config = dict(
    num_hidden_layers=12,
    hidden_size=160,
    n_experts=32,
    experts_per_token=1,
    d_expert=160,
    d_shared_expert=0,
    hidden_act='swiglu',
    moe_layers=[1, 2, 3, 4, 5, 6, 7, 8, 9, 10, 11],
    router_score='softmax',
    normalize_top_k=False,
    routed_scale=14.3,
    balance_loss=0.00587,
    balance_bias=False,
    init_std_router=0.0325,
    lr_router=0.0011,
    vocab_size=1024,
    norm='rmsnorm',
    norm_eps=1e-05,
    tie_word_embeddings=False,
    optimizer='soap_variant',
    learning_rate=0.00514,
    beta1=0.95,
    beta2=0.95,
    max_grad_norm=1.0,
    batch_tokens=65536,
    max_seq_len=512,
    train_tokens=410700000,
    max_steps=6267,
    dataset='wikipedia_en',
)
Below are experts of layer 6 (counted from 0) of a mixture-of-experts language model. Rows are named router (the router's row for the expert), gate (a neuron's input weights, with its number), up (a neuron's input weights, with its number) and show model dimensions 0-159. Each number is 128 + 32 x the weight over its row's rms, rounded and kept within 0 to 255. Numbers have three digits each.
After each expert's rows: "comes after" lists some tokens at least twice as common just before its tokens as in all text. This comes from a sample of Wikipedia text that the model never trained on. Tokens count by the router's weight.

# expert 17
router:169076115124094161155145134135129070127187100126141145161133112111161103098124126112122127150116140172123172109123158097130189145135033128125122094149128147138102168118133121107138136127125135147096119181171193096125036070133113153138169081189105152153090154082123137068102102105194162133184151080114163158169072164149092128149150149152112109117148140140161134152150067141102136144115115115080105175097176092112157124046072119104086172161157137172095157064125068140120086104121154
gate0:080120176128069148065141147089082156176145136118185087154090071159189133139118096139130110119080090108142145112110101147127186112130112131127099113128093199122205114136105203070120177171106142114127081183172141142099104089158157186103138123093155166118199149123162131070179109112113113145113118163144109180132100181090089201132135147152147144078107132080143094134153126147078156092100167110136138176110081122090127121088146153092118128103156136111104096135116145150146050136140147
up0:140150093171158141169093127224180069099102143071107127144180158138118150143137158160129104160167169165154126135132144097183090119103181114118121093112168073120122068134128149217106105154103153156139192150149127147132160154085128140108121082225106077087119131181124092133058112108137133102117147083142133079102175083121166098150144113128136117172123109104071120118109124160147102137157125063110108106133173150162080116154163123144132130126076148100138083094106101102056145157092135
gate1:107075143178074120144080115088152098097203141108086161147204119092155098124125133155160157133102169130082172203129055113155143114165117171092119164174158162174157133167088144125071171166089120117132104163083162130157114076127127163173186067143096143116050127126067073146135081083133119104121174126163091130141115142091082139105106129141139123131103164121124106124103123126133116140164098116198212114092123105096123134143123158128141156156157097135109118124154076078139177127111134
up1:152148092120152106103116170130083158117099152158199114104124182143090136127072162079127124153193139067141103071109149171125100139146091086137158149166110137138092136106137116115146152140151135151123139090119131059088108202168087078094076172149124121161123149145116177166140146144074135121177097133051110132107127110135135097117123119144154114170153138104120109187122213124127159149103157087052090158211161197130112072138106135160119114084158071111108110076143121141127124186141105
comes after: " |", ",", "-", "|", ":", "."

# expert 2
router:127164168121125053129131077157137099147092093175146151138092120154077143085052169084155144123108142117147116127140168097100145156142156153127150120108116157111085120058157154154153106137172192118069084143196122088038133149115134136141090133103060098105133144122129153145124131134135115091162142046125154145143154200137111049118148076155111097101160136130127148133179151105124120116153148139093122171138122144132169169140075133132122064165150133144134168136162163066160104057165187
gate0:129109117121162133103155181105125151155124093132158125048140104158141176117095160133111101120151139091121122030098120079178172140101092133173079074091157101097084125083130152151110166057133130170191163121108147118136167133120116190115138158186104118074089144075159123157112130171082130205180149138138106110126133119131138141146099134171120139117078126116109090210151183093127174185084089157180158104109121127111182135150086147125120098116124167097127127069171133157106112090102127
up0:151114104107071163133146132173167103169101164160091177117123142127130133086169111096087166100142137149115102084135076119084111088084096175131195117193113132110117133160147069151160082136097092150197149129125122128130103059131130144072160174100117109137081081156096152148134063138091100148090106070192116102153116122103122109105133143145111169153151127185172181128088105150095162182158182139143157160141063094147068129120141128152158100084115153107148163144198171084107164154106118
gate1:134116115087129129098123125140145144158102149103110122085171054113144081157195118073152168128109167143161203162155166093128113079131160189104125117159119128131111125209132127134142109132106132120157184142087188112193108089102159141078119131119127105123102108146161110122117087151096140138024148132136120185112112139170125117118099159093146186117057159159137111107075140111100174160156120145069139116156228168113131127119131090145111082106157121077129089084101092077149114174149155
up1:086149087067158130176082185110151119152122201137135130150108097128143176148060106161173157123067130072104110131089136184136146085172139092148166125157184121129098164104111086159118161147123112112129073161134101173123099133184115128128133141105157138088191071096071072096125103133110154152158158150169163075132131116122153087154078140148134133149122071128176131170196119135097146098076100150173117104144169115116147116120138142189132140092092116062111159064077128124166097170107141
comes after: "|", " |", ".\n\n", ",", "\n", "6"

# expert 9
router:085122126137149131124091078119143157174085150125138127129151178087169138078147084033128077130095121148105204072129136158064067149095141157100131135122125143197171172103094100121152092166078076106152140144093144116141097141141103124114119126190119175100128105138087177156182101118111095160102159077123157172148094169160067121086100115080147114103131161128112146164129178120092142131050127174209105115113114148135106118115170120190124125140151070142173107118156090160132152126133129
gate0:132114132122149149088126081146138092141118163143082113153128173173122102064152103183145144234086099153133189122144121129120143135121133191149101102112168100158160107072087083099041104129167117162127099160056194103171151152106120150116059137135158130128155147087107141107158139128165145105098114172183109180151138148164101154125095126119136134108157142073077105127099121084191130176152138158161138081109157096101130186092124068109072109133145132096105111146073147154114170148085122
up0:129156142146092135121153079086092147158100105130177119125149139153102117112087151148116183134155159139148061101181105088148086088140144154135109166156053117080109075131092150072185094115123162157143201150166093107092157126111123189140075116160135144100089076164160124114162118146160119163153189095122105135109067104110163149149089115097089120144161169147110153130151143105161111114135151131134153080125108163136141108105161084120096106066174172119206189175111081101137120141168041
gate1:123115118115139136059137122099154119105119135108125043095200097125181147114181137079175142100136161145138145131126110123161102130127106156139123085125120195154078156119109112182095129189100118112125096125095121141122186142164136079131105114164155151166177121153154137205126142095079129190168100084130149074100060145120116202127100164132130087070154113119140067173146092150126113084114093104177089113162148103077107159125109106113086119180114081179089086155149182150171127165149159
up1:170150090127103080140074128165157128115103128205103166092098116148117121163144126110085178076187137148129155140091132115179123131091155093114103161137148160155115115100164117087139168086120150143120250125153117154146153160082096106159118168056109130088083083100105125141134126147133139106156162083084078110115123096130129126159164175134136113163153180071141106198095117136209188075106120111126108085097119142199114106063106131189112126133104153102127134139135113115125108107189128
comes after: " P", " J", " D", " p", " T", " M"

# expert 23
router:086136118165095113110148088130105119038165141118100144197101139132158083164071106140119163091135089082113110174078114113153135101169162126102134123157121153136102155141075126155109148158101149170098090142164118145095113127146120157051104114121098146104119117042116089172116157156131168093124166145155128172154095130149152098069148156160113133053169146122047148093166045144158124144118070096071117126148123124058157094122165152115125141095119093129112073138187118108118113187166143
gate0:097102142135105122094103160107111143053091164182093097166140102118167131159127132157108179124109056134105080102159178159180127151123129102136099118168136121117126159178129069098060168184087102165111126126060155098084125169048126146150135109120127119195142104169133095163120134086131119120150197119122104125205095072178099174187115130173126139132157154213122117129092165094133112159113093175104154067137144141144103119105089107146114129140129093092177098173127118132110131164139111
up0:150187153106121130149177164141101161180137104105178124077138123114117121069113102116103138148128177142099105137077096112104100120088132173137159153110138134150144118087134166155210112078192168117209094111172159122118125090175140124121101117180146109113104119143101168053194163140110158131158043137143120132085144118120174088099146097074087087123075120112112086151169109162148155116142171075118155161146131090113157144139113143082123124123081103212046128102171112127111167115119136
gate1:177177148142103116175090142126141069143145138115144173117100184106121117179149098119083117069118122090068113122139156119200111163114182097155136118118048199142078170096126141153121153108148125131084137167091083179117121161149105084172038106212137102144078128152172192067130101085153123180088131122124075127153102146123122077091119175120184092172103141099124121083091134113140152151072143116130148128112120108124155171153147157144122128185155112126153154091105139102111139119116149
up1:163152139120154147174087134141162154082124148143134109073171138126136123122146117149139087107122154175152110147108158139148176065069076151097143121136068163120140099160194150129102145132092114091081173152128105107138122104178170079132120104214183098158130145136102068116145146123141094118164137082103130174166225134132170150147099130086070040124174150115166110147139155079154176158099106114135076134129164166122122076103081131121055116068130083127141104130130150072125130136155104
comes after: " of", " in", " as", " is", ".", " for"

# expert 19
router:113118088151080155120153098114130056072086137120121136130178137148112093177148204168111128104112143136105130103113141145057097135154135117161063131087093140126173142145147093065118136138160089093134114110086107128108184170192156129136120122134193139162082167125097155114164170103238211080144097129133134175177170113080148100155116152120135110155043133112117144101115109154120150149109125164151118141081115128145132169169146126093126129182099156133166112167099103164122165116060135
gate0:106171126169143121123114091083152074134068161109136139162072044100117093119153121126128129100143106143088074146075165110164140173120138110168122113093115086143104109112172134186176125190130090111133131184131140155088204140180079112088186134140144111189160086083123090120162121095231181107137088127092119137122143089111182154189129172131136108143087141137130146074112128115176140139086156143162120112090109141135122166107140130088086206165101127087144158135123118105145142097114104
up0:119132135142131099159168092123144094131145132076157135133078112164138165179147161100141136071113128186093136126150158137153077128080092183096134119129117085070206120139104050121176128119177142183098143188170091136136147184166079105154129139156139177052117135105174148149143186144139106153116160114105075116097154122151115127125101206071120115115107089169114091104156130069112116131136051118168083082180112095135106133135141118131088102110158104156093100133139170128175066150143156
gate1:129095135182144091171154118155110058099172214130146135083132115179115146104180169091103133106163158104201103105081142166123104118079156137118120095115154087127129115139090175093101151128106127133102101169114128154072141174132105182133184069112129080185134089175138182084133097099182136025188062107156115123133113158118096125077110105115145079149126163118144146151106105105139111125117102110121163132143084166124129138178151152076131154164126133175154146105141080160132110162080146
up1:078106169189150114161191098128113111154184148095172189108062137146118207107147160143108117135142115142137138148180163168144106091079102144124134117139142127123123100100137152122119169131124104204089123103068112088117192135130080128090141126171154055141138093175156131155140088151169121108168134107114125201120119133096124106102075085086147113139082163087144117123069138127097134156161132111101156138191110081135125148178132132053154144084025142146075109117185121129111132142117129
comes after: "l", " l", " L", "r", "el", " r"

# expert 18
router:136160161113153045130130083159129099137099086159144148132084115167076127085041170081151141118118136110148126114143170100095139150144155164124145115109133150116090122053159148151153106143175186109059079146183132090021129144111132137139086132127062086108130148118132142150129130139140108096167136041125143146138160195140116034119136097146111095111162136127134143141176145103135121128152147152088123162139128153139153163132083144133115070150148135144147159140158156059151113063164188
gate0:179097135103165153099090199127109101137202094103063120095104184085085107189138101082121121116141136156167145094108086125086073139189103134083098099122206114110092169195155076172175113162133176163152155118115135141154161135119156087128164152166152098133111109144168104161147137105116164117149114116053097095108107148130105164141134150200124102130087194140108141097115161076157115126126126156055181124157129088145154090131130131099107090086143160158131105108115140122166077140135088
up0:153051126144104128138135127174174155116147093126129118169091088126108164114090101108113107106181104126109070104138156133188086142141149091090132174133145221073132145119117130127121114113105145173150139085158097143140078149177118177060145117232132164111154147190110168147150140173162114097132124149135072094132120123123137153126148112087087096141102184137093142082155127121091172164146097121110144124100178141140122121168075080167111075162083128158097129101142087104109206064161101
gate1:139116100203085120129129097100114158086135183079131131138116151132156091140068126073131157142099091130042127071075140105146115096149099173163175159136123123132157060133163119109114087134221139175113184133138142077194150070135148107125126097165121116112069118134146142149093119155102105114143139109124151176107125160126174094125114146122107088130170153197165103109096132144159132143082105129149190097115127146101172169053188086156091125151124181101157106123087145134133203132102119
up1:160127149130115153167100120038084132173186149134154157166135138198176104148147110126109111169135093187116098120140081174130097162150128197073183140167111134164070140123155093172107106128076120099082107145117115112146096055113084135194123093148104108109110094086139176106139146068126152153151130161103120094104117140101115157130127170119072119099180187136156139141142082170132137165122156144181157117119097121095168133112129115117133094104117087048087150144100116138101147125079217
comes after: "a", "s", ")", "er", "y", "i"

# expert 27
router:093144147102193176106127134127110138174142089116118117163155142169133128104134162154139105136086136137164082127091158132182119088125135195069145150154125082105120070176167155113151148078132119134122113105147131149080165113114129127154160133120150183147127150104132166088120111163116080146094160151121144063207111087130128178181132141136152151117134137165097166102083123110103109096194149143062172138053115059147115124090105127093132151086074136114124128094049082114164171143054052
gate0:146132120097182162112059119115163148114155135070117137158094146109122109096138154143091139089101122042110118161109131167179112104092138121165124171143111141094133121157112136115120121123156162210081166144177134204183115150153203112107137102095145117094106117085141141168156152072175135174121152143147139136103118138114142157106135090110138180086207118163159103102130131119088121124139126102148147209139095016116158092073084097107188138179100072107113120124093088154117120128133102
up0:136118109116171161114121113101182152148163173155129183128113075097093146099120153189098119100054125112149115173122151150147133117086133122176093189110104143116131128109094095131119145106160161149098102194091085141117172151184145134118129154151177095138149106107081137152076122111111150122103156071163139115125076114057172098079140168157145187133180055118109155124158106138149108113152118179096147125125094089078163131155136180142168127132033134163101158121160056108094136180090075
gate1:179158195158180113097077153136102076127093158128098096139114119131098095104103110086146098146166126131106083159148117059162121109078155114153163124180114116141099123149105138138142063145087101110115112156124157110077159111160161155073127087174189153071049121141130106068100113146139170143176164184168098190143081113090127172125118108153186205130165170109169131070125085141167161109122116117116115130158180088121122118155127119156113109146184113115184130090099114153110162145075114
up1:102146116104074155148138138131187152141135183140114143087113132124065087164127131079099115103144178173133130161133153132121149207189122161119092096097153106131133156118082099152126105120123172170133052085097157111143144145163115183095065154049085163204140120133141133155090114125154125129121089086086106104083139108152093141062143124106094103199115156113128140116128182123068128149175105151190086139092090109103178119167123181138153125149080098153178163112107134118120143102106196
comes after: "h", "y", "ar", "k", " K", " k"

# expert 29
router:193140094119179068151139107141142112137085064157079124153118076103084136107188117062139140144147123140189147131143098150092084118155133168163140128146133122131098123151150165160150172098127092089059087222144131164156165107159132112091125154068147118099142113153135078176140136163156116156131122156147056113141155125143118103148112179169171145166119149096159081153175170140121178115060097106134108141165139079151166150093138141118180133158159113198124161136075099083153126119088078
gate0:141114134135147204132133143123201109096066169174133134116095133178126111094160099150111142155080140142149088128021119103128149153119146118077151069120145156071115161135102178116156105086125101157173121133103127148132132120175114150064139065085124141143091126140159102113143152146085139169111139125140100154135155119101139109180144096168145094145146096179153138172178055130136095109097170099119214135174101147100158077111128164131125189094145074149049098139102120088139121181091149
up0:120136113144109130103123115142112143162168123108105135165167105141085139130188143073174152131196133121094165127139143150135184090167113147101132131137153091139168131116070116105045162130143132074207094111119148150119100100068097125173156183130120176148168093143071163180160155124110098131155095094103111093147127059197171151109152167107093181111106170031126068095102141117105073122115105160166061106106097146131142077142151127133085101105139166117175132137191123133118124114152139
gate1:067064126131147111153113169079148144132131177107092102147160136139132140153135087050164137072156142156114152099152126076182083151137123121142123184128171147135119143099077090122163105105105120140154088128088116157158097166112125120042120132149145140080157115141175119085181159149131074095218116094121038145123136094088171129133089170150162145170047130149166137108107137130166178151101119130131117139132120181155148168141095124098101079160147145095150157116165136119170038129132109
up1:210158121124122147076121141160112100138149049166113165114061105113095082123094169161107145216143107160127121124087084128089126154186110136121134145042134108105114152160186181159117171115135085162124130106131147187078140128139127129197131110130164112140086105125143112202080142087085114162051152161135181150146144101169117092118108121142126105131141158108125138123109129118173084109174095189116086091123133119107134096099198102111178132108129138154151105127123128102079196102093137
comes after: "1", "0", "2", "s", " No", "3"

# expert 28
router:150093135165076130141117110099124183085164123115179166174112137077137204090095158102147147169158109107126112100130156096098137183069161126113165079152154155065149115094103088161137147121132153158172153092149129140169092162130144143146117158160054149064117131111207151083136130164141142143105092072156110183116112213130118117137134133122130086163150106170138150140135116044148110131123086159188118154129161093160128128132103130129115061046166125128099075148150137082098106130174144
gate0:159122172124097173094097061119098193140134136141089188108038113127126185130110136137156119161155115086150117155138118143122127097140133160182082074182149170137125064096142076132131159169140112190093128094133137162184091128111108151087089173122150163040133118080147117101113136109132156126130116105158091111098154137095151091157136129135136113191091113113160079130095100108165155180143125106178205076137128180114183116097111152149132119123146051142174139070093156118082131132146137
up0:120112175146106148153187128108124194147116104168076167132072145095144151114037092169172132190109088084157135156158057190131123088125156163173101115145149185127146137136144090155150099152153138186139104099110099149137045057126079145132115135135134164109114130082153105091073135114134093111139121055123130111147115092106162125127137186121128076137140084119150100137120139128156175106084112088147220151173159118151201109120094117114096082126122127131126155101123180120085156149132143
gate1:114168106062094119154104153035096201139101142138121134118150143083136142099138127161128152150090172098122089150116109165148172123149121144158120096202168212108097148180120098116147111099126105155127148080091126138144076144077181169122103123108105119094173115137118136143102090075133113171084112104178067127138104176158099120053171194129116108143111099113080098161168136083113107143084109151143136119157096135105178140158062063139162127128126170127158119137179159143169125187159117
up1:114121112092096125131139177049085133132159178156156125113180124106131160104143154140141136128120185096092090132186067109156188140124120163163087141176193161121115153156083080157132072136158135150154115088164156094156193127094149114160125066106103123102135157150171072073109102165124108080085115110115069153147160206105057148077107132125088136151071131115097163151097132123125084090105118130162097151123137167186173124159094094103152107115140135091149148130166157157157102170133075
comes after: " ", "–", " (", "18", "i", " E"

# expert 25
router:128159162125121055132126081162138113141089096164150147127092120156077133088053176087152154124111137112147121128141175101104135156143161161124145112109125155110095113051155158148149096141171193107063078147187130086025129137115128138135091140114062088122131140121130153149120124129141119084163138043123147154155149204140116050114138088146110097106163128127141144139180150110135119119162152139100117174135130149139164161142079149133135065167145140135146159139158163063156117059169193
gate0:131114128158150138130108138117169102115143126162115056138117087065118122171066137100157122089199128123140101124086127159186106102142117168133127078124164153121154090138064150143110107116147111076101143145141184154024157096179113178109120053152180154080121128164129199099076114085157099180125149131101164124127119104159109091099105142151098129185122108171145121135136121105111068172085142139097197136134101123177127150181118104150085119082081141162184132128148136111130135152193162
up0:147084092168171160133118153146166103116154125105133130162126186151140149067142133131157140147133163079138133179106093069119135140053144103148133134134140169063091138120120113140108137129100121147148127128107128135089105159177186147140181142104121151084121088135162130130108094159060157162111192160112141214141170043102126143110100073178132132127114106114114079121210118116114093135162071142156084157171186129143085133080101120109106155141144096081197107111135114101150144093135034
gate1:113136165157088138126160115104113122116133158147154143167163047170159133085192098091070149135123112177182172119115094128088185071113135093102106132105121109147121128108053131164134216121071108158113112163118148132165122147043137130145160127163154130165158164133109163150120126082127127147132072134091097158210176128115145162167129059089164124079155134110180126143101094125094098105155159114139120160139143119080114118142108132124120102201091109165117053123073100135152098111119180
up1:074115187126136165126167094120110060134143166061196114122133096172076209124087138171146108149201128168087147193140152151064080160167133108127118156133152133060151153150123131113091130137129161135131079185112138125094118155187073133144110148113147071123144176110142121121118131067095126134131097104106162130111127072145144137135150123052161148125101144108097121122141155131156116168127192126165149131099116125090121144173120051132061063142106147116149116178099109132065113127150169
comes after: " ", " |\n", "200", "201", "199", "198"

# expert 7
router:156123115109146057147145155132139072138135122079142107154088126103123117133082118130147136161148152145161110153132128109178162180139132122107139152129157162152047159164118079155144141140161167135141134205136123100172081102161170171134082164184059164165171154080169112142157138087089168093108157048090103135179097168141085094140168124056101103094086157129139153149162114154098171150151173100173092147178084095111162138121149120091145144145080159150165139109184096075121143120088161
gate0:114090181140134106137092122059071131090119132115048106092118124138146130169159139081138085132059110117146132101069052101160169134137155138119119098209130141137139102130130146138131126144046143100148081130149165124125129171081079121146192193137087163155143103115135112103119178114071117160123165165133163112131145164151160082101111107098156120140103107169181126176167129159167157209156140153139119116154131117067205077106124115128161097139102159105093140169152100151134165124074096
up0:163163087225169110173147082151133143159073177143116142115136082077152150111076184203063134116107130178169157136193104085093102153191082098096073135077129152183062095068159119097063101153105122143144123129121133115140135145108180108159131087119166107149137154138173146086132156143116107115162101172167129129132091132095112173113077107086120074127144119106076128106119143094133165117129113155152093097159141167135153092123144086158158143141074120146154156153105153124118090129178125
gate1:149134161134128137100130092140158172182124175096169127179097097133110149135146095160115149104134131119203135183148134080157119165140128164075090127145127116063137161091076173090159132162186111111114158147104100149069164079056159138137126115151166132199104152122136143152102164134153129169115110097132116174104083164115176143152105109108114117188068163174123138100129080137126104124100130153118152050146123120081059096090130159111111187065095146068152097109116157171131066150084100
up1:121157111049072119091063138134222144099105166118149137120096094105112102108151164083144175132143149124156110208137125099109143119127195127116141125123098131068115169130120160190077043118154140076107118145073127140132128116098112149131124135160139194148122139131127133139143140135088176138126123166153095107074120110100140152147139139132112096143134075088164201120122074187079187144140130145116108107116152132114120075117204120076083121161115142173090075168131127129150162188190115
comes after: "-", " the", "ing", " a", "==", " and"

# expert 21
router:159140196141143138092141135169138120169092134134116137156137137146117149104086119111107195173111140158191145081173113094062092117161133195170127129115066090153118162095084064079145078137139136136178169151118101079084141115129092152117109152158119113157127153039158137107100078121114141075141181165152117152140143153126081107128118085124133125183138163160122106119075187079145065129183159165088087085109159111098142164148117154133105074133118088110132154095075114115192089113119159
gate0:136145172123109103121146196122146153111114121113141138130152070133158145068146149167174146085165058170149106140181163150132138085120108109116116170140081135172194109128152046140122090129132183141128141082116129132098141167104112078000103175171133124132150139125170076089130099101090113109126095149094112171156154153063090172186126113152206085160118114149172089108115156083130126189124112126121144145148178114136110136140108124097074072148173122146117138136133098115137098091108134
up0:118128135113114122130135086159177146122147153118179182152167095169117130090068109181138119089164104138150068151207151129085178088085150092089144163137109104168170161135080178140099208135150118164161129064086090130123146130122147140083111156117118098142096108024129197200078048158126121143109130178108133140096125167076113151151112101129155107134113138153104102090097122079117195129134144141140154148133182116101129128136141078086137144131101075150129121116174146145111147088090126
gate1:099094123103100165070137177124195097110143135157103102118117153108118135124196065050094156145099068165144124104140139113104107097156149147127125147161119103129102171120137121154163100099098141209182193157139156081118049122126138164136133100123149071122131154097156137097163182106122168086147187121135119121120083160111125113119092137179103080199116176167111135166161112128121127209139127096156109123133129109106105090157134100097130076173130107150177189121116191080109081073117119
up1:197150110105087149139121162133111094137176115080133131171125141151112129160136139129102139098117107114139140080111164108068129103191152166090120095064126160145102120144141100124142065111151145114149093136141068142137124106113131173162132148128138094188115111173131104141112043163129139127090089177118175123097121078157112164180104100151167107166125147215180106145098107157129098115132161082170093148115151065138152110107153077137089191147141078082122152155149170073185126135165028
comes after: " B", " b", "b", "B", "0", "R"